config.yaml
moe_layers: [1, 3, 5, 7, 9, 11]
init_std_router: 0.0212
n_head: 8
vocab_size: 8192
norm_eps: 1e-05
rope_base: 10000.0
qk_norm: false
parallel_block: false
init_std_up: 0.0297
lr_head: 0.00726
schedule: "wsd"
decay_shape: "linear"
doc_mask: false
steps: 3901
Below are experts of layer 3 (counted from 0) of a mixture-of-experts language model. Rows are named router (the router's row for the expert), gate (a neuron's input weights, with its number), up (a neuron's input weights, with its number) and show model dimensions 128-255. Each number is 500 + 25 x the weight over its row's rms, rounded and kept within 0 to 999. Numbers have three digits each.
After each expert's rows: a language model's description of what the expert responds to. This comes from a sample of Wikipedia text that the model never trained on.

# expert 4
router:512494437513519488503490467463520514542492523473475465546479521525508579471485460509513492479480482496524514503475457506528539476517484493526501490474479513460492519506524488530503471526490482531541497530476537469542493488457534489503507508505544478523515538493516522513514460486451501471496517513476491491521523517515511507511512558499512476543505501531512534485546522518518517516500
gate0:480500504518480516463517469486526526489529462509536528531501502532463504505535499506498492506469490491495502520475520496526492502494502481517550490450484528472514508505550494514511502458511478495461507545520494501507498531472489502454498535505502544550471456475485528533464494473522503519448475466500505516477475481516516527475465501488470474475473483496547520494503518450464566496506
up0:455511509497505507486486520485528486478524467481491498538509461539486490495537496518500511493484525534535539518501493477566485477489496481505483490512501503479493490489509496491496543482501513531452509473515519523523516499482491477505499547477503495498522480468492536540482488515528481538459471511493464542492496526527480502480513520506484448507496482470503568510498498471530535504481
gate1:489518480477522516477541442532483465490487508460515495511529480481473510479465482479516527469515467520499491482451528481529446515464502445511440500480523536494531486478520519560502507476479488519511523493490498536512469503484518499483500523538536484514482541448488520488475477529520523480482505481530481501541523506473490485498472495474547493549562451526517506514471478455495552462512
up1:496470510506449503542505523489496521533525534501531485516481509516496470535477522502475505502475490501512502530472540561537516509484508485485525499529508465503509478544545505489575516494497545482560456487505471510515548504519443499458538489483531479470489484469534504522448470494538478538506517479500504440509539498498531512515504508517509506517470507499472482513462524492458484499527
gate2:491526484474536507486501459440488495481489492530479523482553493513485487469476489504464480520511481469492508520496513449515535465492536500507490475477447505494476447524497492500504517487454541509445482494479533499454505493427471474512483520518516445512491485450471468477489493525523530485497526532517533525473503509480484499461499488495526511505461503472540494470438513528471511471527
up2:490465500520480527494505547577524514548487527455493486480458508488505512534472492466535508490487524517473537486502481527479483550518468503523485473506512483506490532473500509471505497504549462529551506524535465490520491521535515530498476498490514552479517514536539526529453527479508523511514510456487487486508484491503507498550482495529459502495535462505444539512547490498509477509492
gate3:499460498474499513535533535538465508494479541542521523518536494460517475457514491504493482502537524518499464456491532534483466516483545513468503488500472502466486524432439511493496498496521502547485470488467489490515516475476533484511472475508526527540508502517490473533525503497534522476484491501479490501499516489484461494456489545564491468529446492498481486523502448497496453526542
up3:457537505510486498505454512463545511520470477491505496472458486550508519488469554486519516522466512464542511540526499465529477482579473530518504510486505487506506505559567470507533483519512504466536552519493524449517558504553503513512507528513489468453507556527510510462531496507488478539503478512492488482530499513502541527538493484507527507452536500504504510479487558506468539492501
gate4:530513509500489478542483479547512484506492478541494534519485520469525492510498496477491516494523520532475535497518559512452513536541494504519503485564497506505481499487503516491477507462508504501465473489519535475531555524503497508468516505518462523498494483562475517504503479474489519504532534510539495508494501551499490509523525528528512439528507495486523509541502453526503521492454
up4:523495464490444510530513475533519466500462542503474480486529494498481496502528537485452500531457547491523461509510529501487482484500486517521470481512525503507473484511531455522513499510482479485512485501478478532504492542510515481523525537534503499535511495525462475481517502525536502473520533469459517501513513485531499539533507500522479488500483509545517487556492499498506519540532
gate5:442502498482453490487456447457525477505492525484467530526509475493479484441495461577511507471512525527489506516524427490500545529512450479516529492452535498505524520521494462546513520490461482528528479519497493495532540513468514506532473482508504504539449521525512521502475478516495513479513487538471498543511527473526495506480485458508518499500537471521495530512538459478492501510490
up5:442472470470454461494442475467532490502505547480495555508473464469476478460482447561494497486512521541497499511508441485488554514503485499518493489425489497509521465496519483574517529484452478544537515504504500509515533512482521508517477498491511546517480511494529528496492466503518519478509495509496501538491517495498496505479508465482491479485545476509488524513541450472510522542479
What it handles: Word pieces inside names and rare words, especially Latin taxonomic names in species lists, such as pro in procumbens, name in Binomial name.

# expert 0
router:544478505473528479521475526449503514444517494478540519437535509513480548508510505506464516516518490490479505485532473510493522487495512487477489477478482522486480493538493540533506494486534511499495512499509491501470470521431528473516469537510494538481491524517486467519545487500489510486529485532462479531501397547499516512523502525539504502513513542519519483492496489497507515499524
gate0:503506482520510510500499519477482488493559483501470489483500519444504463472496519495531495517501483538473519488502473449473489531475469469463513471535483471523501488519511489564486504482514478521463512475495501504510512469475516496535455480495509507512540519522461466544527543506507512459541510539454489498481487466480494490517474478472473513510496528446499498532441503470546531471543
up0:481526492485519542508533516477502513506566485489474511493453478473511483500495508504489494550528474503479510482481494450478487492503483483516464482490472471493485511518522476542486545480539475492488494470510509526551520497461496505529458496504515492496553483498505493523520524466471496465515511558517499544459484485473501500512476466507493540478485538423481501500474475472540556471547
gate1:489489514521529492527517446513501531534507517531478490535524518517507527504456510531520495506475485516507465502449473508456523481520473497532497494499514503486474555529519492537486505529502504545523474509467496445524465526467497491479504512542483513456523448492474516500513496508508477498494509533504473524508486515515518482497489497515513505542507512507511527505468524510555498476547
up1:457493522515487500503478551504544482517532475452485517496488497479470465497497463508467517505517531490467524527528501513507525484492499477478486509510508479533529483500487512480483467476497467479519507467546533554463491504493482498557498496497461541524456503488524533461526489516507538529487508526518535501517507486492490466467502452433479536449481452490524494501545499516474487470466
gate2:514542511515454539510510539488532505510520483527518494506524512480485484519515502476439502483493487497493506425509527538493507510494499519512443513514464475516507508501538548521468449470522522484474509473540492531492484517471490516490497504479467497492534490515479501502527484459493490483488460534500489478526485500556423473541471511499504504483503521571492498506529468453487477493487
up2:466471512484483504421527518473487545513456538477463486490514508458491490492508513504504477496483483516552451508498484513508528495492506500485518509485504484495509496503540496508489517516536455434521450503492532492525514502493462494463456517493461505517478490456490484525453525517559470522485520482522500490507495483509488466484458492502495490463481487486488472523500481499535509521536
gate3:532457481496482513501490504481501517504458488519535472558496468490493506500506518469515477519498512456525508523469545496501482537507473485516467497461480518511479465518500540484465514507512476472504467504511461498482467494483471525481535491498464552506494559514488495547513452549509535492502512532500475479524527488522517494501505580481545486516495501489481506479490508484536499501498
up3:483534522451549529506523473520482513530468451523470498451501519545479509482522487533528478490513533531499499503514517508500480497473491516530494507505510513509513513506523499519495492482513534541499510524463487517521504508556508471484545494500520461516484479473433483489495532517448468492529488515487524485488484510432502493484515442495491492487508534501492513521498486534512529465512
gate4:481477499526511486537475499516478495511500497447490491508515504500509544515513516499491549505477524506481462498543476511502521468491505486523481501497506482472522520476457495478529506449507497518523526533477476465487468481507502458478506516493518449515464490486495434516511491504507506458506452488489493506496496556492451526526559548503509467495506561488515486510513489484506518494478
up4:508502518506534508486534504515477470558556546476544487518495488507500473450502509509511484508554500541489500515536502493502515507490448522485488500528533478563480513486508531450520538488500506530493485488518523469533536501431507499501552548522497533508495500481448483505532482520503499512528501526485529516503488522482535460497542516494491541450500502519489539536504497473530531514487
gate5:452561500535504474521480495471491503508485488504479517544462513484486518511446530517515464482494548515486488524498433510506514451508510463478494499476506488553517485499548535448473485516537468501505520501504497520495516519486500529517516488501493492511490510513455513473505492518545521525519477481485462510528530502500497485468535478499479495525496538532511523537524552507505506462499
up5:493509546528484498516505482499519475465533500519461489538508515507510485549458568510479517489513511495513522486507441507465486437480497500526539508500465476511490526500517516504470514543514525492513530518479551489497521513503445507492526495554492522534480487558470504497491488483532529520544508451496465440489489527522471505505500506490500490483465510555501487516509518486478562487506
What it handles: Common nouns right after the, his or a, often before of, such as name, song, series, club, season.

# expert 2
router:511469474513521550554501496481481500462453513498537476459463487532505525475507488470508521514508484493474530544486472500501498442543545477499562442523466491504511512493487509520492513518497504508468472552485502523516506545480490502540499481521551539480470539516515491491499461523472486501504520506482457498482496492547492559496521480477453509482475454520479546475515532528482510538489
gate0:485499530494460445519531505541498495522488495508490507489472510564516480502483534507475466491503511472533504488494513497539438493523489501546481517477454486520492540484454471510481501465509477531463515491459495494499499483483480516492551501522458498489517468498463505518481510509457475510539520495496503542455507483455499508449541506468466493508492438506525505470495461481515531492491
up0:452517513484491509499501478500528542479477474506513507484492508486420517500495496495532507522472524498548524470528519542521535502484476459451514528531500509509467487541542518500492504561506501483538466498517526519455513553498519496510505511515487563497514496507472488500442502503545507536444505540476501489498480525554532542507501507442515499482488532508429496532502537555484514512490
gate1:529526548495486487596516521486474464484508480537515530518504468507480500510524531522500504537493465511494507484485476481513506540469549497478499504480543512482499520511438481520488488533494516510512465529484481494534486534535504462483549491490506492513536489472512523496483475478484527484473515493520465525535505493506504490476487508457512481464501522484559430519494513503533499457528
up1:489490460540504504442522520510538547518508539481542514512487518532513447520476485502503521479461547503537514512524525484475502498509502513497472486523478495520489473480544484473517517466476511521499505532465527521487522485513502526526466506502512498476492531526519460526545524499538496526548481502485532484530464473472486494506515512528495478493472480488485546512502517509505480566444
gate2:478482498522463483482465494554496536503484514512503507477496540554500535484453523502534493494476528486510548477553467530486495471506524531469502498532496542512518515568458508490506519501516551476496512489462499484481512477469464512510454517491492514501531512498486520529482522436517504506467480443488500504473489514537525497512529537533512468519502483496486506514506486481499514528499
up2:496491522544508473481507479520496510470523497504488512519504487501524550484507469515463457515462567512490463473479531482496525491465499502473499475511559530493526517490528508473518487493485532514554510489473470527476495477543485499481515560523495511521499480516490488567483497493473495530447503529513496505449533511520546493508499520517515475495502508457501473508500497509482459496515
gate3:520517479444511529559531486511524476488467510494544517495473544496510484509505468533508467480493473515529473466466529552519489491511518498512563545503461502538490497529503532480466488441475481495483491489463507499450478494504457521551482463524488510476499529469522536503500458481473495494513508510512517480485439504512490488509440473525498507472511526498515480458438509494494460508493
up3:454474476511516473509497543510491530506519501546464505501498508528490517516511542492492475508535523445520497564468454502495453489518459526473484482488483506509480517482452483483485507519524519509517514547509521492484491497467531546491510518472534561484479504513444531495502511521510489535497480480479492495480513478515497512501477532535482497495480510496525454482528495508515516512488
gate4:497485520513493496536508494493532538481498507471510495514498512502532532503495456530478522510471465480480530536442485465520491502527477524463508520474483519524491479473465522490540467523504477498499502478485485473530464401519484512482505518522479515512482508485500508537513476503483567484472555480535490503484498517511492497459543515482496528485497483488515483474471515485508514494462
up4:498499513531474523487481504504437471527526500519494555465489498508465487489547539474487505481489493477489541485540513505480517513478493525479489510500486492519487497478520460494463537450494482507500497466532536491455486473541484491485465498487512482467515504521459495478481460484510479517486487496484546515502474497485504466542478513520486502529492489470520508526487455506521493479538
gate5:514524533528451482474505521552510487446488529519463481533526536476513507494501500499550439552495491496505514506554540505510529491498490532536505491477512486500534473527514510525543526508509496506496497461538476521465520493479448500543595507528522509490514516487499504514481497492521461501463466516460566503463458487495529487472509550518485480476527507487493497497488489499464513470475
up5:493492456472492527509550499478478500542493513527513543459487489490457518527513498493492493503495485519497465489448510517514524518522516488491488471507447503492536495542460501490503526494485490491456489473464470500539513474568517520482489473487485465484477497500514505474497533534491521484484580510504514486542528512556514503499534440479508511489482519549496500519461521503497485536538
What it handles: Pipe characters between cells in wiki tables of years, names, scores and parties, plus semicolons and closing parentheses.

# expert 5
router:495505484549484516497522496488535478519466488498539516531484499481493518488495518508489513493471508496517522497501517520455506493472483533522505505494484500514469445504500489497553499528489517513468481515486484486452474510537496489524519518515473511555499495520463482526521486472495560480543559449474476496498492521510462517453524524546429453507523503558494488500519529440510534517460
gate0:483519532522456521523489537532515458482493493507533491519464545509510464518522519469549500477457495522539456526495478527509515526473495498520490477493525476476478472504486509492513496516506505502512527510559497504483441529476504504552486528514498528521512502493468534533528436474509503505497472477517478486520468510496489511506491450497514434504526521495495524492513534462500495483510
up0:510493499492489530443505454471497493554474529501478531485517510536541523510512493519484499508510465497473519504458493451504520500509497493512517550519514499499503473530497487465545452534474488482484437534525511497533471473499513515477496513489502479505517511549520479506548475490476528508473552522541537502499493494505495430490483547515501536500463502439514512521489522536512515545552
gate1:500526515477484532460526513467478453515440523459476530485496461494561501461512511501512515492508525486516507525466513493512524543493513515505505499480505495471480470534448489539491492481528555535537510528457520496563491492497510500479527509506510545486484539508469489511502453482486483521544532522506534498472464504490482541468554572498527508482499488545513522477493490487483491512509
up1:509509494498489508475539483495541491489497491450456496470485509504513521480496463497478521468491531534518478524501536437503564541472513526493497452505463529530447491535500489512482527487534500496554504461460508502493509507466513472466484502551494486483512489512541456543497486479498505486507513507490448494513481550485502523536553499455507528501531517535531544461476536445507470509525
gate2:490508472502502486486534470499454505518450522499534545514476525506502517532540513498490523475482490523469509520489466467504505491539487494498487480482510490512494500511509496479527488466456475497535497490485474485507473463468511505478515496492513493464480550487481474517481540484507520503507490445445537499472485491498521502455468484497499496522425463530505499512552519518569464508486
up2:531537478524507512490509440504494486533499487509500527544460496522500504501485498549495520501526474523491543513455499510540531497503500475498500479470475501487485536512483517510524516468495461512514496533505499487508511510512498475475525469482508488526488522481476487510523508500457494505471437476480480513451479486530562533518484499486498508492449464484490528435479552499538471494508
gate3:491508508464493542530526496488504504486466540488512480510483456481479453523503454503486492530527457475520484478473535513482538494521502540488531529503478493559526510503524543491511492523489527492525491501478474505545521501486524486537525509493489562485504482517512475451533545481507505517497519568526485509479525474510485469473483495457465480516499502495487515509457518517460503471482
up3:495446520479503446549498470462484544549506531539494513513516482534472517522502447507477485492517498474547494510454494512495514541506525484505537451547482493489501481481528479483499480525511508504499487490450502538546478503518494491490522502489463541460475515478466516505468544511502482523530517474504470505537492455514526530534542535480492531541523479482499468500480487490487499469503
gate4:483501523522504527505522497497504429517473504523479495443503525483502504503494508480488530504487498507519517458480485503415521475510469519491473527511544474493522471503479522505498524483497526501476487491493468486469512502472512481534552469508551506539552514495500512512488462511547510502501473542501555485521563466504454512493512531477517524502492500541513506539445458498494543501460
up4:532493465492480517508447532520513547508550515494509481537500448511529522479502502507501489480552479497493522545512462501503498488539566492534515468485506511519455533468515532528574465529463445483537535525481529504502495497463485495533504519537531561472474506495506495486485508463485481485475502474504451522476515541472474485496481501480509458524462510475435540504506516520502521490527
gate5:508498513507484505499493530485486510465525486494493532510499476543485496510507530513452516534499517501507464500494493501502470515482515478475529470520451528519535490487483519532533519457535477492498502492505507474492523506529501519492539482466509514565500494478445511476494470501536452516531478488495493496485540511494525530500476451531480517485481490487491457470456488504511503536468
up5:453508515481520488470504538546489484509509497510484511470534490516490478496503500500502533506478520502502489463452480459487488485538521482512522513465467489523494508514454427456526535507494492486528500529511487505454527539532467522429497447496496530502450514445504532529478493474514492473525502533477513468516497495487459524502458481503470471546470488502502465486480514494485486512512
What it handles: Modifiers and determiners opening a noun phrase after in, a, the, of, such as early (In early 1998), other, local, small, first.

# expert 12
router:504480481500489479519496496498487464477452492507457490518456470501506501518511508486454530479519520482474488536495486525526525516531526523484542512471497477498492461502515524493529549547531508500501491537467451449505489472540493497461485494490497508479464573521484495556493510483514528472439495472446455482479493509461518558526486481535482481498521498525446511488547508473497538491503
gate0:503518504487490492556505513492470551517495516471500485509528495494507499522504528516482509510497483489468509504519472486504580472513541510491530512521514489465478514483531494497494468498449473466499476517476534505485456488492539467482510489479466508530538501501527510459506503480514476446479463493524528494461495527506506538475518475500502522489553472520479516498489486530521492481491
up0:512449464526538529518502492524498481486495477513499522478486492480450495510494493473497508537503492533525513461578468569503462531526484475495491472509522490480515452486530461491521491536522511535537526526506485513493507497481517524495483474495489479486485471513523468510513514509507499491480499519489492469510492529533504470551516508488503488496476525487497479489468505472536484438470
gate1:487496485480477522482476521536527554503503504516480521485461483451557533547505490501530466459542522516504519506472512540487469490480519469515473501519465501488488459506518482479535487487519465502539495518460492514528501496519530501502498471517506532506455480556471461476492529519458486524488522491485495491491534500513512517478524507446467541514515523545473516485512508502487492499462
up1:532530501497521507513482495488532556498487553523520485506526521538445492530485535489482517448514531506463488488487484489463540512506511546511497490527530494494552500511504506494478535488470566505479489497502508519524498541448481500463471555483502479511504463498524479481493505513562499452503546498475493464493459526502506536491526501563461462492521489499512463554478518474488530531509
gate2:490460460510542499499492511496495524493470467519459485517483521458479482510470509487506473488516519462528475515500551558481486529518456541537559511468547529503524499508500468491482497474509460533475487510512487536507498455509459467517528519485516526493515491542515505508498483501498482532482469465524515519503511490455505498531504500473526491540490529491487490555500472490490494535547
up2:463581494504521494487519514476520482479499476519476491544495475435487511493509463506507463505523498463510494508450487486494536508512469548550505511488546504493484527503500480467478490480549493518516521515486528534479522467552467519504489479540472459481500466526525525479494476467485542504519476476502564535490510526503470502531469495548482528498477495530471518540502557506468503525495
gate3:480502465491508517489537519509535548517498479474507498491529511481441514518464469510482470527509472463489530509540505487523484516565473475471550547537548516494508504518524541497495517510525513520485522494481460501533501501453529478505518538432459510510499495502500480567490491495516473523536451491541488489483486524493534490480546548499544531488519507530525508460497534491468519525470
up3:500507488506512506477462480516473494492502522575490518497512507537571491481517490481523524486532528530537471486491497495473506494467558534485458477490482475502506523491492483519489493518457442503494505524523545519493478470547494501482495482512556469497513557501508518463491541537465507487474533496444488537525519478525480529517503480511454490498519505486493536536528482493534467467510
gate4:512539484538523487499469468476492497489519450519507501493548467483469497503525494468484487482476534495538510470504498489516506456479562505483505477523465509533503508517504461531481480480491547486510538479509488514522491501513470544534504516493494473554475509535445469526510481461500527514471484490467512507514533498491535500534500467514514552453521487516482485517505526530520510496449
up4:514526493532480503506492466489475512495558455486485536500534495471512506515503504490459531475516499506494517477464474508509473419516544511502527471485465513486519509495501513499468520478471506520500537484535506531523493499451497553510523488525493491528473498508443465490465482525501482481449496487521519482507493451487522496482502512507497533495509483506459520495521494528487461454500
gate5:517492502475485483533520491516475463480534503465456485479471472463526558521455532486461511481501488480472486494501495523483566475499474481500474483540481483529518462497538527497503480526464507553508447475509502528479501508500499490492483466492468495519473548503485518524500513439530506524510517487512493492493471474483497478505510506455527510483471480512523533477466529513516478458524
up5:485479500496459489513479501491497438477520458458457504511494467479517532483479518514504528483437498479506505517450467491501514497513479506471464482534444488535504451508528479467490494510514517502508459498518503495474506490491498557516527457512468455522496516490511482528487490452481516531553530530519486514478485461489479473490525534465493477472492473487540542466440484487523499502499
What it handles: Newline characters ending table rows, list items, headings and paragraphs, especially in wiki tables and section breaks.

# expert 1
router:478483475509500456506499472492456521431458501487473508477500500484498500533516510529469505520494472487524515530493515512488536490478546491495478469484463483495564469499488504515478513562496529534480502517520513511512466504512491524489465477515467511489480488545499508519493494496481522498441511530473518481521487464548508499467502477472506475457541436507516496541473537527532526488464
gate0:527466498508531512446493527492520495496479485494501495510494532502487507492490532489490510476541497485468483448522489494428492480500486484471502544466525474499464528469516478527463525496480458517464540455556484494518509475486469532486507520492485481519475512518539467485529496543552460479500456484487496439500447490490492520479496516499482471485546532485563519514485501482489485525485
up0:507507484527463473512507494522497506516538478513503506505554467528462481512496499522506476525457516485540486553490484503558555501520486504531491529502483508501490480535479530464471493525501504521509447526478480466501507525503517452525489501526547498481544544510464531497462545483486518515466535504517490552525518523506485482503489512499534524501493513487445495490525503465477541464538
gate1:499497494512497464545517480463516505532458467454502501473513462531518519463468527506485504500445539477480488477514518496482474498485473498494443512502511498475533467490460484482489497444454504498498559490544516507528504463519486537491505501477512509460512490474533475516551435460522508485494469490500422486507502453475481463526475477508534492523508509518482523542457562479549481503527
up1:483511483461501544468512497530489538455514511482489504498506531468456479503536468514494531492538476530499514487471510488519523495555544488507545439475469481514506546493544521535506515509555509534523496492513464480480455571469539474521503505527499518486494519488470536496518508505494488469502519502519525507484487517502512497473524486511457531485520515471516494492544474515477529469511
gate2:481494492507492502531526520517476545495494542496470454486492477511522488491540492501498488548460473533537498498511478488526487497519496508494494526503496498494499483548523503468510471485475480541477494484492495534513484542469499451495528525471497508514463498525504476468457499504531528514496487494451495482538515502548527470464510479488471506514509502519497518495556520531475503516491
up2:498502488507532494477496513487499447521499474513529535516515491507479504528480506500448511465536530492505520503473503506520536513507468514526510455479471532480552518442506472537464539504475513519504493492489471505504519489548535566512477513541475519495500476486515497549530482499474492464497547513494503513461461484463434534519527531507507473498473530487531460474479480456545508492523
gate3:474498505468488501520468471507479458539508538520504562447486480521483497481493517497521488518509477450518496520525515526495520484468487528483479500516510521510509467494475523520553500508513497507536505499554493502494474495473496521501537508559512483485524468484514535430451521533537487498523513513445496498492453523541462495486473499497505465482501503554486534507498512502509491476527
up3:468495475485503491478521525519546523531487552518486524429556460522464485490497559504507498481505475462503513455520524510490496506502506533462476533507505481550471452519473505498489512504511476505512488507481482495504518509533573551509495477527515521520509477487491542484469481543500516539493504517520488496523488479471512516483501511501523507486470501499495485503455552493514475506502
gate4:472497509487497515520493545513445487513462462487467454502531510532499513520506458488424480493532551488457468502494481520506502518518504468490502460546485483517489490445486531464552441484514561497496486495507481504505467532508505443512482534513484526456463518526518489493492471525520500523489511485493510482478524507486514466488486514463524513531497498533596501468532501510470511536496
up4:474509542468497544477470500513485521503494508485499476496510496518487475532540522485502486493519449469514517516491474482527473534499477468530527503496475502469499499527465460566510529472510495490474512540487517521505495486484528511469531492498495499514473517541507489506512497454524544508533492530479487457511473531476536454522540500479493476497484508484492501498499511516548507555515
gate5:518533479515493521553522457508537523548465480498509507447498508490472530497525509496508501503490471509533528526510481552481461490544536473497516506487487480484540511494512467469482478512516518513479449486515492516482530483501485535511521472506500499511493496510518547478545506455492508533492508559491474452522485500512524488501508469522509508490484458476531537505477526502520536521498
up5:515463527491478484479506497472531444477507475512469466535485520511516509544517491477525492499500524487486486469503557453501535531480503523484489495523473549523463450517462574487496497519470513461528491544485481501540481523495462505460460524509529530512468502493468451493448493526513495470523474432506494516508549434471489487488501478523504505486508503505514456524504487504482508501514
What it handles: Prepositions like of, to, for, from after nouns (part of, member of), plus colons after infobox or taxonomy labels (Total:, Phylum:).

# expert 15
router:495489506495528561525514518497525490485471497464542492493516501511542468490505489481471502502497469478449495449524502515505497503486494490445514518536456541493526514565527510520499534479495517511537533472476475498491490495490537457532467490479530527482495570454484518519481499466490524512507492518493535502493490472526477493478520520476520529520534458502501496473553509506490476471484
gate0:499507504526480482480442492498526525503504473553466496512467497490473478519494479465486490541490505528493476497479490487486520509521512515500486545475498473507503490529512521481499478508532488516503452551454524473492534465495543499508478542511534480483527487541504511545456548518500541449506501510507540442483448519512490478490478491506478515500498469502465460489506483461492494516465
up0:504499482486522519523584532489459475515464537453537508489551521494520485496512517514502499464499496487506548519495483518529469456511547495489521463511510552507474525484488506488521514501463552506485542443525479503514482528496473501489514445513469504497460523498501507448530524476493477541498484503519489531494550503485514479524491530495516516533511498502534544500487507533511516484524
gate1:504502487531501494522485506454434466492497565473472526508489527491473447529499502447527500438484488526453473510470521505505527484488509518475506514499472482464502510519473475511518542497483480471459491510510491490473514491536494500494472494502498494502494489566472497492485538511509477506512535504492465503482499528437472500482516471508514487519518508493529489497462461483528531505469
up1:500537512506498481484472517517506511515498504507502492509525467500471514527514522484510520502503499496457501484505541520496520507485488520458473498478465529490478550517495516523452436450507505462510526488531494468495495472552496523490504504471483501473451478554448556490475488495518511489453560533500514502491513491498491463497489526499554515521489483512498456504527458522457507468461
gate2:451526522482492504493507518511493457517464482449535518530453511503499493524508479448525500454520447509523494465489508529490453466487538484506533552494510478510471521476499529525499517496478499489470464463505492535487496463526521509527494479466520480467498473484490501461501525461497502483494527530486511488474508499468498489454498477532520496483507521468467515533513518514545523481496
up2:553472526485514517493488492475503524514530517511461468484504500514505514460500524514470489540493562489509503510548459474495525505527480511496467480524474526460502462502497492472476469497519457505513549523488492484518506542458482507475509515554491498509462535532485481511532501527482504484514492501498473541530495506492499496526530523483486502509515494520509497463481475481482483530490
gate3:500517547526524533491518528448501510462553506548539498532513473530498472507505504466506524508487502480486482496507472493529514510494489495481533532513459488518508531479465496524488483501471478517494515530521527490498445539466500505505504485498465579492517504485432539512460499518459504512497487506489480509492465462509498518460514464487507458507531537497492515514480497505482451481525
up3:505529507496532546518461495438476526467530530558564515533499482535537485493480516475500485507476557491495515522532478470499480507470485495488474515529471495504496512516477523489488493474517470497507556509519552515480506513448536517479489492486477558507498524491476465475479497498495497492505484494494500508526458486499539519493502467500521506484528477465488507529530510504449459515538
gate4:479492544516506493492528465526530494518488484557481514484506485497495499498487521539498517493539474502498489534494479545544493479467498524482512529467444491502530484532494481485514516490517477536497515503517518492513470470504488532531460502521520550523521485517522534493505518473516477507504505449492497485526484503445476516475512480470526509497517518514504513477520513495479469484513
up4:483522553509541476459517457538510500501520487493531498477536480518506506544493489507499512547527487500491494542480495528526509501477524505498530512458434485539530490473492466493497510514491474499513515476476486489505491507479520493515435480547508482535510485508487516476507510490491470490515532461526485524468531467449486531502486480457501480508509485553518535480546489505478475482461
gate5:483503506491558519446544526517498482480528450478535517536529460539504498511467529530478497493486453517485496506432507508498493532508524485456483475498457512495514485533507467559506493485502473505497546488475511518455502470504509476500481465503481482485533497498507497506536442489512513530520487544522550493506517520478437508525526503515480497504475482467470470469478497452508479511516
up5:503519485521452469559474456485504501535476528514457485464486514478480526483522513490518509513519514493518524490555482514484492469488475526535516531489517485537479506487513546486492510512511556513525454515520510473542510511505518526469523543502501505526455486495494498518463561510493504484496506447479472527511456487525554513472468495489495511484544501528523519533514495548482528517493
What it handles: Byte pieces of Chinese and Japanese characters, and syllables inside transliterated Asian names and places like Bangladesh, Ratnapura, Karnataka.

# expert 11
router:517516506523527515525477482500490494540522483442460460517485513535502484471529479501522496511519498478432548504521466512484501481511522462467552501513498472498525498481537489486489489503541505505489524479503500494500557481492492507507486480504488474497462538535522510503514483535509490515491458552485542472505522532512486514521506483474528515509491479527475469499516489537468493493478
gate0:538490522470495458501486503470483521506513498493478475536430455482531520533509482525533514544501472499479492508468504539486514528464467517515505429494527478518492554492506532496439471532533487530518498458536509526494504501501501462466480479489479490520526495487485501516486492525516481524483453488529518510498497519495486493471465521519518514494486468487468508502461459475453475483513
up0:491510507515474505496533500501522478526562499491536534491555499523452482464520511488472536502517509531521508507540472480524496460524479488456479520467461487512528478526474474510530490493512483479500469548454484448518491498484522506554529538499522507443486538501513524514504540462551540517483547557465492505532507492520543496542524479486475451519485501498523498482524536532551524517492
gate1:524476522513529506519476497543495514503531494526483443472490532478494481500508471509483530460537529476563518487485460498504459464506483476475544502502501477514514579517477481493508439516478479503497513488532482481475519459494510515531485525482533479504486511514512463510482499472525443541456447489493500501511504498507471534499521476484528524497499526484483500504478471476516492501485
up1:509500516548569515525488536545483535521555500500464468485494530494476476513525474515474538480527514494518508474485469511522459469477509492499558491514469505504526547512467495482506445526486494498490521499540492466487516461506504502557487519474516473506520489525495489512483527463523477527476423511487513489482507507501486544500539489448503530491509529483477507504466478475504459529477
gate2:522500532500505482557487513540497485509522467481534494505497526511469470442476518509509512455531493465496502525459511507493459499520478475518541531509499470516462500488485526549509472516477500514469456520501483498508516504511493502499543494476520504510473547474505523537472490545493452542498462531551482477519554508520521501493506513473490486466491528524521524555462470520518502511470
up2:479530453523488511508517501512479515529501540523502519494545462497540502551479544523522486540464514499522524473539514553495510511459467542464482506506491519492463448498515489543487478487489524494454527497482468506527500459527488495476528457509486495512507531532517494527470494501483539472461517457492511539480484485477484487504544503530505508547486485477524473466551549524495533478502
gate3:479468523494490521512506478457545538512507532473482522529539467504514483502515474451509515519505475499532507491477520510455508471481440517460474536557489500557532518516488529520498528519489507522490496550505475496509494508482463473531526492538522529487484475500510479508486502499536540519475469494491530443517508523509523483517507488486501512492498497469533510493514484535486475513495
up3:467463528484499527504511490468549533545506520487475514523533466507515469497518477448509501495525472495540479474483518524475508447489444506460472532548480525545536502537499518550488513504487514506483490535506468499521508509488456467534528490524532523497481473490503485499491473496541521525464451479490535459537485516502524467496507494489489516488506504487553516484508475513483495510496
gate4:501497494508469491493504514526479490502523536488539519482535444505508526460527495477527505501484516533507514505492479446493512479491495476507492495519508491523530520489492524517496483520475460468461483499467451488481562449541494469507473457518506522549501483533464511524497535475511475447482556450492497485478506516531462533480475479502491473494472514540564496482519472499488550468514
up4:481526517474536485494505458484470477532525512475538516519493467487497480520492470491526500471535482536540453488485465471510466479517462514555505461533527513445548502501475499528517523510499530519477466478490461491493498486509483468471487531495502540510515502468553546509484487504542467520480485520498505496502509490474521518470522520418521475445486522480492496521549534525496490526437
gate5:466506512481520516518542505505486492518502517505490482506526567436530523482481455498531454526503505502491483525469530482471532512495484503491503498495496489445508476469518477508496502500529456520486496542516563484532521496469485510516537497537488492477495506420500489523497483506484483461497537511483505471496503527501531452499535551528475506508492488503503488485520507515456491527482
up5:538487521475493518514503470527509516510512455476451482493482532500497491502509464501522493485467528522510536510553480478510480496478526541525456490523494520495532499489478440494493533487481561514519509484581490507483466458518486512478500479513505473497499505515489525467486463515531479491506446519491511507508549502472483478527537486495523516512491516487472490548518492535447454512504
What it handles: First fragments of split words and surnames, especially re/Re (rejoined, Rebollar, reconstitution), in sports rosters, tables and infobox fields.